Weights of a small mixture-of-experts language model, trained from scratch on English Wikipedia.
Size: 14 layers, 45.9M parameters.
Experts: 64 experts in each of 14 layers, 32 SwiGLU neurons an expert, 6 picks a token, a softmax router, 32 empty slots to pick.
Training: a variant of Adam for the experts, 297M tokens, 4091 steps.
Below are experts of layer 9 (counted from 0) of a mixture-of-experts language model. Rows are named router (the router's row for the expert), gate (a neuron's input weights, with its number), up (a neuron's input weights, with its number), down (a neuron's output weights, with its number) and show model dimensions 0-255. Each number is 500 + 40 x the weight over its row's rms, rounded and kept within 0 to 999. Numbers have three digits each.
After each expert's rows: a language model's description of what the expert responds to; "comes before" lists some tokens at least twice as common just after its tokens as in all text. This comes from a sample of Wikipedia text that the model never trained on. Tokens count by the router's weight.

# expert 45
router:439487504483485488488533567469549460498451437534454502557553447494545514510491495469608548506541562548454516522519464482475504489475454536515464469434510508561513571564396498457505539490469481502455490470541482558486548445576495513496454443446481530512474551489572518511517567434457495507533496540535503498485522536543533485557553566516436524524518533499424487522541581518495518474482479535452476499536505522502505525528478500535426487534496543493496596406465553553511556484561554478517544486497525532479471467496477535528504529542467478491443536504418554491469534539508573569544430493489551509496419499564536471550436582535516429560445465468512541542567482431530471526521415411481457461486448509525495519526496502506591512465510477520472444505545470501509470524461421
gate1:482517532536487529506476496423523479456483546533524573518518535563472524528577514481511520470603506428522439387548494447465482413461531438504557480496556450522529577538479504525518566539475443486584469498497550564479419468532586476491521504537506523513517510493465557531451488456500453457557512466533532520471507495496473501507540446521506531477490534500459496481462528462472502582592431513593549581411511514476489483491519541531547545487431452496439502494515564517528540526480524538484508528450509586534467522480473440538487495536436514447569477517538523529494517444460500492499439530394479496514500469452442510492519427414458484526536418493462549471532534453527506478493503492502523557495526510478473449515537485484477469518460526437474467409513497474580518440471510
up1:448520491478485463502541521495467546490528510465458474532572501446453508503458513411528487530519524500533475568548480515533494563466467474568509472527450576520531469507460483582485549583506546545486531500516533545479477532423401450427478397482488496495498538519528499474467467553478525505461438470385516499532513475538501505502522606529441485426564494458505495427494635532519524561531499544523452467511516491581533548455473526503463487507514523520510511572495471425515473517503416475515444551502567504437502490555500509531526424419576536522476426500414478496540551413477505466500499569502486564496470457498500488551509550474494471551480530546516456460457507452497449541470515540460500468555561451514468501491476477508466500546523500521503484509482575463469460476556504
down1:541496447561507528553478517547437518527530504465465438431485522441513550494512525516475475506501521494471450494523516494584405506454562499538519536483466574484524444421507532550430488570493477498570536491481454468500538454483413430452495571472471515452545488551500523502432483587480432496474514523563479494558503439473531488506471521540531547478549487505528523486529514527454507585522519445466469497518456560572549545512497440496500460514512515495536520485529471501553441471502489508470412478566552541585464505522479472517449523559517484543522438490527416531482448489570510515545535579448457397488527493470470517419459465431512470517465450529490460492501483522467501515562476604434525472515528477506484499451555551542411480491496484570499486526423500564524494479494445
gate2:553501450499555484511540481460485505484541538391530500545590478507498547439477549431498491485407532461506468522561570519534513478557530496510493398521543526498487509449496510436472470493546539473470528511497449471474470559529513462442483507479539465560542523486511503486449512478509534462529467526476473518517521542438476520506464483523449525575538510440480517595598511455466563450533461492457524496631457501538510545469460496518427427462480492485541470485600501552506461516443446552570541460425518429469546490451470537488519516575515501415468493535508521517497512456439564500507481485506499522431529524404439546538506543512539531490526558467499468436472528523502487503481492410507450425503498532542548518578502510468485477551527509513505419529485568528476508462493496
up2:574485436521542514483453486512442493481561466439493446448537512453563452589480522460455467462548534489459428483487514518567495590485513526497540432574517488498502527512459506547513552487641444512442535452533509451495550507532523483513502501520530411487456457461516523531433564479498453511506493522499523501497510579452441465503463491521517470592514547555543541557518536440504514515495528459525504480460470435508495479467472493485540443536522461489488501443560488485470538534521479576531550468510540567443489495460486507555449536475464497426440479476520460532465403498482553543440557500522529462568534498480468587539468530484485535553548442520519492477514555496497505509490565462511395470578521558491494531510498467487455433509446580535472459486480517480501431455457539
down2:448549522492446449452510490481597549511487473558478481477570402506506542478511526456562456488518553551498434480455474522470528491471466531523542432461413560492477441499471526499551479496461439540506481567415451470546481522493426503607537470447501514450492514493556539511494521492455480547461502535465531471482524647535489514491512467462583513494587491475509488421435509438480523513486523514498518481458578451515632506485491514514458522494459487522519512462497468520515539496515504410501466522522536540498548500428509532478507499528497507523419544577476498481473401523462514575450525460481532473523536452491531553478495475524544467531505490473499402510515496525448474545461533503453490400480479563456562428541539518462511503484544461505538556535529502483502483508519493
Section headings and breaks
comes before: "The", "\n", "\n\n", "===", "|", "In"

# expert 40
router:514513495481467471520480502552498559518463557559538448481496493446463525496447571502503502563408502504564479451532431513509537414471499456425476581545493467452451495495498504583514506471446489492531493468480491551505526427510522503528496470476478507579490491474496535429529516472532455532473441500500556469545458533478512545519461553506472539524475462519508475599409529504449412548519508457511524439488547489583426538517475435486471495529515488496518475519425495512502543473486504505489487468426468553533493565514521488436470530564541509443559482542420541434457450486510498524521515507522548558497478553498487481469485495561582555493551407442480457417484490456462413558510529498482468523394486464465568534502451486490475586519492437454546524548533534566512503513511548
gate2:491617541530527552498410518455521496487407537521523541530501543414543489428475535509523535535463512426486503449545447574504577482475463510514480520506484513491498557522465525554527461537592478512488500398548532513532493428539600491425511480489460496453493461497481521567505482428503517521513488523521524504534469514495452499556443418498536436448538517489525575518512468513487504462575501463472514465422462492509562566479565473450549507579501500512489407614480485482518542498481519472475559515506484486553474475454475505509438488487425524469574460506503467475505458478520511467479547483521516534525468530442467529500523518532462519542404557423464454472548514466525455518499532585531473446465553455454562558446458508482524494511457482500524459536533509509523520509503427
up2:532464490484449530460494507453563476462537493526510445384473494569479450554501489516485501534455554547553506528535489426466487504484500559523515497507511506526525566484486506546455487419534504534514515504474538531446496489434427466468548470488577447459487515521504520441506516574494453512489511491461519519508487448517538508542476480563483546508510494471472465511476383514530492539393409530515442480489442473520547414513477482551437394421482467499497541449478520521521450565539487531463365459548523538395478533501519480414512529571498487523534512537521583503537457517487519456539491578534501509513547499544498515535486484510480494595592504526527456513510512495597497516499482436602513512534546515533513463516512526547450496465434489529510503531478471507462525490545477
down2:533547564433456520545489519522480408480546490475528482516512451567500462552481475475527461504523512559507588529482486505545471500483529455502561516474467525530547551503539509481509484534480512607514559545562522495492528434378434491479430556482484504482540471536459461533457486537471519455483452496512521479523467468507467493544512521507528494515453516488510492444466455535516510490412526443470491487519511489596502445489477548433464508467510472500456581456502544487454456489474473550470454451522475461470499460515473483524482526461435479582469500509518561431504485485483455423521566492448432513512509491642543498455464498472459558464469506486514532398499551560541470498540581483501597501471493602525498471494491465568496503513486516546587498464478424516467535600490525
gate3:549499501472470489583587444541440459550527516586516522477511480517464461474497515497447514439503489498496546466566476483479483428492441435487554523537521523553491491475461548492510470501493499536408532445481514503496488500485490559526480549557545497531476450429479533452514527535557457498516554498504546447499488490477475521535463459521530500508489510437462530472522453578435513521459493443443553571584505451506499507459533504451512607524515494448458580535536551497540492522621578430496512471476519537439496471499494475505535500468500404497498437512474459528525475528469502458557379493499544564497545535525495475523496504440454502455497495528519445446473514466495496438547514524464474549466434469523507481574578485483527455525560494494570501534531536505411531391510568
up3:564466514412466444583573425522525513556470520546536524538498432431531452508463496507472457479498545510481556511539452414477561465505519485509512506543530513529455478513531535473523453478485527510471533450474478507533502434498550566517499513533500520531415503431508552482503453566547449489507468492511504462481487502566546494510499437524535519461472534501479474431572448581431490515488472543472513490569511507490445516548529472486424633525504515496481551476517626529476476483550557488584437460475547547470451540442488453583504517456468526473536438518426484437485485509486491478474400546469498524538536517546498506483521506457463490476562479567468512452503523501475511524558468497486525515413507452537517485530550565495537449504486482488522524525549482475458467390454552
down3:478487494469479505476548487495496500570531459498547418562455537507528483519460504454463496529533448445515510425577516442459444475595452520503497480505552490481493499438486516528499493469482502496504535508495533468471497533489514544407511561484515499419435481507396543486481477499576475481574488511466502441483516525452498494531504490495492445430435513437484454509494565560456532520440510453471494506585528452549465479531515539495439509564465477501441487476505529467500537467515529538557594424508542536464444445534478534467479498454515467492570469540519508554517510516555523468526478507538490518576518507556511560499550630509438491490525496584422544538522516503390504483469493537435457482480500459547449493535500570583515470582526442473562529510471477520426473496518430
Determiners and quantifiers
comes before: "0", "1", "3", "4", "\\", "5"

# expert 18
router:473463553563434499502536482482515508537496540536550505512541529466505522445448528446530615469411512530479475485492511494528449478506527497533578578460543558508524478507529561456515558502513428559514476522428516549503445472497537515445497549512507567511586502472501536495467552491505503499510495432552507511458515567487458461467485500511489477557423469467437538474526527464496531467528437552560554561544488557426485510542464521580501445439536496406494475421515487512508505447519513531498488469481493404489506484531503526450511479487420571411509501492506543570508500501511506476494519472497451562542584509515511533461471487512509457450554544463524520541537538481595427427534437517565477474471502476549512525497454495454549420480559553556536508496512550465521536508414445
gate0:455469513543474444540449421568486540516454486449525522546547543523486514436471472547429492545438507480481461520483474502520517504467536500490539525430605486536492452510541488550526529500419480448532498540573559501460517571554484490525516515521497552531461600530456526525573558544507431492471589434569534483506492512435498490444523551452477449536449523567481435503464522496472441451545504461517568522560444488462396473422500500539463462536495501477461484464489440442495557515506504449479488513543480465450542504547419486482461507446499479496479439536586551493481509468467507461503529493508473476527548515474562548544463444457511492544561503601471397527496507476570542526482448512537495517532564496505452519514476564469487445447502532545507550515543498503500456483481500
up0:516504517493580492480515476550444524475456510485475446531511480532416546518528457503466461453530540480493498456553552446511459480444444527512487566469488563470570555514470514555467506541487428550508434513494476496492486487473510508409500503510570530518548516512524454528467544548441603435495464469515510522471475485502480557491514466521547605485505446511570564472525436516462496455551499565441471514443521548491461471581506521498572480529533484499480475505470536547508534404464514543527469534502556485416534548518577417460596440456426493449531450540522512522609452489552480554541563456440465488510479504497507556482483528532519435486515534459399452465492558500537423501472498490536501556513499490575434482474458479498471478485488503474518536481526529466529479532493437
down0:516582536473508464490536499549500544530493502521541495416531442536493512406508575480526442517561497549499496471449585481511499488484517522577435490467554569526484517562477511506412542505478439464552576543513436499492431538447453498448473445526540546517472511504573441460555491518458455448563447542462539482527458540507499575439530462469370512499519486496479463518529502497467520566422507486474473523507479462486468514457522477544482462534513508434535450424495516595482485509478522481495450530496442561435436489476469442458564496444517555497534516501456499496552497561510482495470578441522510474475506433506496478525428462559535554502484471508436498480535537431545599536436512485502501518507509539504474477525435502502471526513520547462452498512511566507449465496408487
gate1:475434479499471487375503521490502483521520478540486549512511541458592527578553464468520469427467518417527503463472509485463515514529561508465493483525508497501454542513506503484464437492496535445521506489506515505476510521523506548486489496609529459453516581416439473478524554588421475532466486558454527516437489482582428546541513455471470549486516452495529434451465479514526527504503553573512508547476427556477548509545544511632471523517578515482457494508440495556378483548475468484526448533532511442448522518483547523470578494554473512449486501530487438556515526479479471562567500539541446469530521507498508432509442471528477452517515499505586512483487498546481527481470497476452486488482487552530424510479507452511492529510588479527372485524481523534492483490516492
up1:470446564463508499447449522453435416531533378543543458563503462500501455509539460499511501494497460479538505494472551503436541454540352558563501493461541526553470537473530587544479497465573484529476481488462494477546551486460533476464502453497469500478473494563495485473477487482576531459476489422477491528458540436488526446500532463516464465455544478463464559553534594545495562521484493511470502516546528477463423480554518522508487494517521493507546579475483532476488551539555495517418557503452526529505433532489467464499445456503520532470446560483536431463445496477495521510519468487605509492507532464526552475491590547523513601533543512584486492450465459506529447499463507525540526491547546483498459468505462569491439516489472520546529516433529517573426498534472477
down1:495566522494617521482582554475463461533519555504568454496429505505463499489473472569519447579410533484509425564558580473462470524504517434459506513564538514533411501501439491483534498506477511505483592544513501604555507568516544538503501483457513519478509456509502519489501460487590471473520521482490502542519488568459462508552539473553485435477580515381503510444531537494454512532512451571483501496503525521434397523565491535591466496537497528490500457479520510453522483502486493530526523554518496503521505550525490502481543489556512495512531474472494496570487509430516512528491479468484455483454505569456571450499467598476416513513402510428469505498413537484481489449563479487492573486520500461479468487527491500475461470508575519469488431478499510453463528498458520
Topic nouns and headings
comes before: "==", " ==", " and", "\n", " of", "==="

# expert 32
router:484491576566495505533500431561451485497532527492537448524479486535499563499479465478533461512554534565562511513504446557522509458491530533585530522461516497520510424402546426475462500538530464459567506484499537566467503492463565409485480548470488524569496430550429487438571460551471542441509567487484478542544425526513423499452570494535521521535538540462465444467492552503528531501495541556577509492471536532526577501532507486509551530577478478409524494435517564531466473544498453543517520552482456550542501445478458529502492535491506550455500516515550445508488427518512460533507484558448476467540542523500508522443493508526505566458546494524500451473488453560581458523529553506440514463519407536461437525559521544492469513430545511466558538502525468562520478524500532
gate1:542513549519418501527525472532500537411485474499503514467479500497477417494478456416501564499524545611480554480429524517524497455434452490487478462482470562534576509497484521512500496491484433479504487537421445504509479475519516491400502505501462537470508438524536461496527479507547527509510494521487483560460490439539484547455508525503567512587540472473518501544441421484514461445576412482548484487438531438429481481447511487433565483585592523471516554507501526522516485509486516536508541526518501479536580503514476456469550511437475501501544451478566479531432564443598480501458500516457418528494477534501589541466552449542531544493540507468478446461511492509486480506471495471529595547519460537448453498613502572520474449498520476454546529475488546485487547537515517
up1:455567425475425490544480476588494518487520503494491496508523428479503490546485552493514528536521466539443507547551513468557533465463516479495503430517460597542510514474539501533541559456535479489498473481533464483558462501434478487483459506540485529476466560541478473492519486578380485430488441453521522592518555437518468506443503499479497541554522440522517425493486487432515525503509465484443511470534397522450520494461576472468488514549525578553498548521567469528478567533424515480491604526525470557473517509563480560470492501508435528458521493467540469516569446492491522461503476495532461498442461503480481466531519550529527492567493523451400523415445588533486474513486512524541488470432456463463493558536460493426510510515527529494567493556456417540503537522537480
down1:494570510557514541460456482544442438462504527463507559515521514498377472539463565546466459479502488481512450509486462475469537517535503467425411511489521526505493585570502451492499477497540488458432536596555466440526487566409605491468513476560522509477427466524489532495487477496470475493477515522502491470531528532495503517499448521523449520520488426551511433498481485426513571516470570513495502509502448536562463519553541444441549560455472489517459475497527474521457544511428519468457546479501452552524481451475481530460476488441576485482536462497532529484472504498464550459529397404520496476486532499481529478526539517485535567541420522503500517529457525435514502550575494542568480465498540448467507539572466612469492477540448523509510466498436487541521552490459419
gate2:457490522524498510484514439496472465581451517456573479500524543512460475449454538521540466439497562532537475467541516570495459511486566499477528447496521506478474487543539468516407524458555486482519469467469474504425443481489502437412449560409553488440482487444514490470480468545481556518455588466422535566547477507565465450500513540582466519553466483480439487519539534524479524516504537530504546486516499543496538434512490497498540599517495527523463469566480491543635509497428465485408516574514514471531492476482432520547493545469559563494509528504568473499506465517442510471434519527451480520500520507472466489445496479478487484508532483464566578465548536572511462480544520498440519518608491487512516428469521437494521505483466533511520585485484465462425509577505465
up2:490472450455527589468512500424486495606529431507563538525496523474474497547500533563481448488524491501584410438481415509528490529497498461495458521482404457504484514467474503565523497547437443438567542515507554484423494472513553516479452435591484457451504536526513511575479475502502482507497471510499509487531523437478472468568516522505452517445521433494509570555543527528544472437541547520471482480450561561503575422549519522509475544503529425410471512475568555464422451523538575500551547468488440455513533541481500491518483478580527495519468518523460460471543457480475421523572526502492524518562518514507491459497519528437423433517455472551463483443477490575447542487485514477512498509509477511537590478516526552451486526463470514482483465475509517530520516528550546
down2:474476488487492512396516519543455437433420409512520555537470492380526488539522549464537479473448470528508499458452490489507507550472521524459501528466449505530528531466531499454445541507475488483513478488462457514474513489505500544504452529601512471511491471478540597466499501551471491471506445566500439439478546530504477521508566557550541485523523480479489433530480480569567462449518532542502543494484537460485559504458473543535551477498476483508508483529567442455447505496490523429481480466527421622510490522388492503499538511443544443461538484521523495477479494451487597517493482456513478522533506513544577475467471520431563510510540456512474494461570551580480535547422452509469514495514459491473519462450475493472513572527495574513529562436573508550524580552472569
Table and infobox field starts
comes before: "2", ":", "1", "| ", "|", "}"

# expert 55
router:477452531444488560486545477490478490499503543461471528455544476459479508534516496474439466425604463578535482466519484516586497457567547501484462450470528436484487522513438476441457406537394545496561492531536484557521499475466522515482495499483521540537499605499465537474536495451517489534568523446517436495500498394486492481511526521438471550475467530537485457458481518511506498534514522518506557486492526525471441560477509498524487524443511530482423458588526442452527453523490524516432533484558447514510458477493467456557540462552562519496511502464507556475554541560486452507576569405461547502525515522495515438492558462539440536496545508536492520469523549490478511498430459507557494500404565490501472476506487481578547501475432484532470395547549440447458509536460480
gate1:536454483527503482502503441536562570503512517512423579506442456416504513510537566567442552477550542543484502465526425405544541532501532467485505455498465473488526494526490508462539449468510468465463467516518501491522532516512540515531508504494459490554434495401484514568498468501506549495453531476472411431525530411483479564532513561528525514497475503559504558455475497583529507480473502479504566491474557553457461610465489520528496551473399480534502541446471463454434576523519510440490498517569423561535563523535509539387544546524513533470471485551516456483530456580539487500535522423492523466428498627447505439476506479496529501496489406544449469489511506464509524519514434517488475507505462423500509506519442493500506480536509489535511471506547516502504503541453481
up1:554550564560502498504540436503456539579469441498555524520509532550444567510524505529525490518389531513497497456497458506495556449523496528497486565528539482432505504524473466447573430543480402479456480504481528549527483464518487468498490550366561479487404558486479557479487505525546557507443490482571491505522526518556560513493418474519428524564519495478523482440507443483485541473512507578507468458515478528478476531525456432467529529536527481446492481462460583454401511532554495472531495469497433486510439507440505512450566544470543548472524478469539542417538524509503533528519492547478521470457464510477441496510516486544483533522502488492513493446474542481443551547491512526513444464438419534543574522491463485502478526495551419434506543476537465544558592470506489
down1:499502563467444516464489524505494580558501463509510445480543483520516532514481477482542536535508415449468505509600437526521501573437519508596450450500512457498564488496550506490552451410475495533486471458486530514507493501504502513514492550468533571457507449485552517557575506464429429525512520529507457518486499452489520498493507541486510546486497478547541486534507541479523506542447426539497516527478500422505456521525447445431535519514535410525561453443439521539498471518549576447423444488535502567544488560438527459533440479493511470609516517514534490482510530533478492505586491506507551476518574449516442486585461481454463558546512461548470489466515464458458498513510456554536520622442390432571526463474522514481475561469513493513509564539519504491509498506461470
gate2:501495510508532504546558468577474537508489500551414458502542517476499434413476499557469444525502542537481534510571429467524433559524516498428546507569408458558481501486536463542510506489469488502537505528526508513477471500487491465480471527489519374456534545575579482531484445468422461534556504521491529507556546499508498499589462495525478536498454515544484520492513518524481510554428469559476451484493490511488449474467449527456514526522602529509524434563581519522469461475449471507447525487624468544490503495455514481528471464501523513492532493512452432482499551563485420534504525483524486497587495459438510495489494509522448446547468491522547538427500480487551423519495490422432559524495489570515428509504497406506538472497455444506534484496555501518485572519569436
up2:445468507419501543534443537379480445542497510560482403545493470612546502464504434491485504493476562534455574528490430538461493489509452512438443546616488482491548498547507433455470494551519485513523473449519430484535524488522577519523532523515498580479515549472546568495484475532534492460511519488507495455549503527431549533478521473497501558546505566514511420473501583467534523410486483561509471516478492459522505563421494514497483549546524515542435505512456514474489499473555547580502518452476494517431446510476423436455449516486523511562492463497453452499507464498460438527470538466447510528542445524521562530464518538482575506478551505514530564544512547526527513512566543516480500469514444482466473475501499467461460559474592462505464473472481512419497476483458544
down2:435557438500514504554510527497485501509517473410427492535520444543463522425575489510458483418501481485503489482517526526466456496559495532431482508488492475535565537599480516472464470559487486495525538568520464451519469472475595534535486507487500551427524476517505544465526502469497507540486537467504550492531549442530497461444489586515502558448565501554570443530460446501476516494511509510450464510492446557520445477450521496503458531462468525497523526509526538573526476474417502530490471516619506510433491549515483430523564503567486519559551517444407505503506442556487510542489493584452566476441501536541514439475556423471585526438496477493495517546522453547554505444473487477495504510416501522495487551513529517515473419418529421454473488466573502478457495498447494
Sports and career nouns
comes before: " in", " in the", ".", " for", " of", " of the"

# expert 52
router:435481470519550501468510506531439507612511550463470506468410456483527434482511566480463504437577477584462474567536384581487565422493452531493496456465487445501463536445498513475478535477472485501461491451549479499473478500504442522591454452456498521492484516448508536478567500538488436453509459491490451506484489519433459512559456510474495544408529468563499444503516509505490488504416471527444514464450509481514513535486559500563441471566526519586486545536474517528499525506471508409533471521491487525499461518479513480446451495537576534512453478534481466500521537563487524555515491482543570499538481474491584490465464559507523447512429474556498452541526483552500543513436582471551474439459470468520465543501510521506454564454483521579442485586527483546521498503440512
gate1:488470514518539554529531508525462532495472485492454461509439494466498494561486546479478460430486476501448522519466433477439488503515510506513493500500502498528442528515491464534453437510528538448449507477516552507426442524471499537487508470513545484415445488568494470459488517505546560497452496556491486520496557559548469472522546523478515506421496488504505454547517547506493487517571486505510493474453529558465454615517615455556533530456545515495503477548521517446491507523494595505502528488540467506474422593449494474474500547515426510492498551544528460549602493582484482512420509504523497494581472461435503466544508487489431522495507396532572489500562523582484447538496573458487504481456476494474510468608554373455458526465532487502498477558416533505532493520408492
up1:528453494518541474512480570503472574500405490493519513491447498502474489530544454458478487431548508442498483604468536493516542469523545513420526504475497431500496518530516469489389464466474533430539494501526547542564459553518481498527507501514498572534501489511492494473537500415455493495462569449500546465462522482533518521499501526558422478518509459470524463609420472514505456521493519583562493476428470520520518506506536447509520580511479489449514509509519463546589541549427544483550505510518478585561436491518459488526495551530513526450498509541446450521564523453485501494511372521611490479530532477467463543451507586573465469531527529489502428505488474512507456428504465505458436514502485502516535487456458558547438434522512505417481491481531525439472511527573480
down1:483533515463436550468439478539540467489485466559500569521539461433527493535493531505510531544454455450500500509474535479493472466520436487386517486465540471572465511488471492521445375499544536504447537442422469491461597541504510486499506443514518500523482486490440451512581505512481497479476573499540523533537470512474547423513485515445474473443514503496525476501522458432493490501462485504564475536479500517495516393541451496495487457508400508424515485475487571456490431568505401463486509506547522502459472472526472539450448501534497419528473523518471471445512422473518563451473509500449526525429472407425425486498523514530503571440523421470517528574472464541486499527474578544504497458609536567508517486496490501485521523579474523510487567522510517542464473517487523
gate2:478449586512478491486555538534476448508515493466501472485483509502610502506469526541479503476504536458495486518470509507481588540511456424510483460508571476429504486456485548471526547491485533483420576482467506496441488513506472525516486454436499479479493504478512473470500500503593451576506455563453471508450505458441449486493488451488535536514551486523475433472510480538542554468511436497482464510494467577557539448552469471533532435543473447548536566468476524505438497477496452519441500455423490533550493486517580563465549455593573512434520508508395518499481502492499495547520396569567514479496587504445448480458479532428552521536579562542539493523477561515511516527395560504527500529544548486507494478508456493471544530511497489505486484499439441540478602532447516
up2:416395506520463536477465494553381463455529561476517464532513523475552463478478504518501454520537494416512501532486464470549544539464444446481478492514528525477542453527536521487493555461494524485533506493466532484480420516559508511531527481519457553421485495498479529541512502452530489530413547492531476529586504516483498515535480469487459505491479541503507416545559469593497504587555470496517563459447543530526502482504482487507502480472586430458469516503462453503501517490511493502472506425451440581515535485480497520516479498550510545533474507565529439532454547551554507507448422542517530537526615537496470560471534479460454488427571496567392393484497568495475451493546579499510543560444479486518483551564496479506475442489466460517422515481490498535516494536455540
down2:419463446498495485462564487509510479613487484552544501547498496509581480484522441557510557417483418477478485537522501529551567529488480524424491491568433517497537495439439533515462529482526486498515524546531451450404449558450460498485491502453435567489520517489524514511531479425595492507481464469494447465488453511476483470453490549478487500489493504482479504491455507532503576473454481500534474461471473506554559466498509487531526475527540451562510497512561487435507535503547519427455489515564603524481536555501559487428474518506528515408462470566575499462480472494499475497467387449459390520451444477476471501483510577485620466471501526511540455498546578503487493504470464512485482526513439511489503472503542495503528504438524499405487523427563466527517539524484518
Line starts and headers
comes before: "-", "| ", "|", "- ", "The", "2"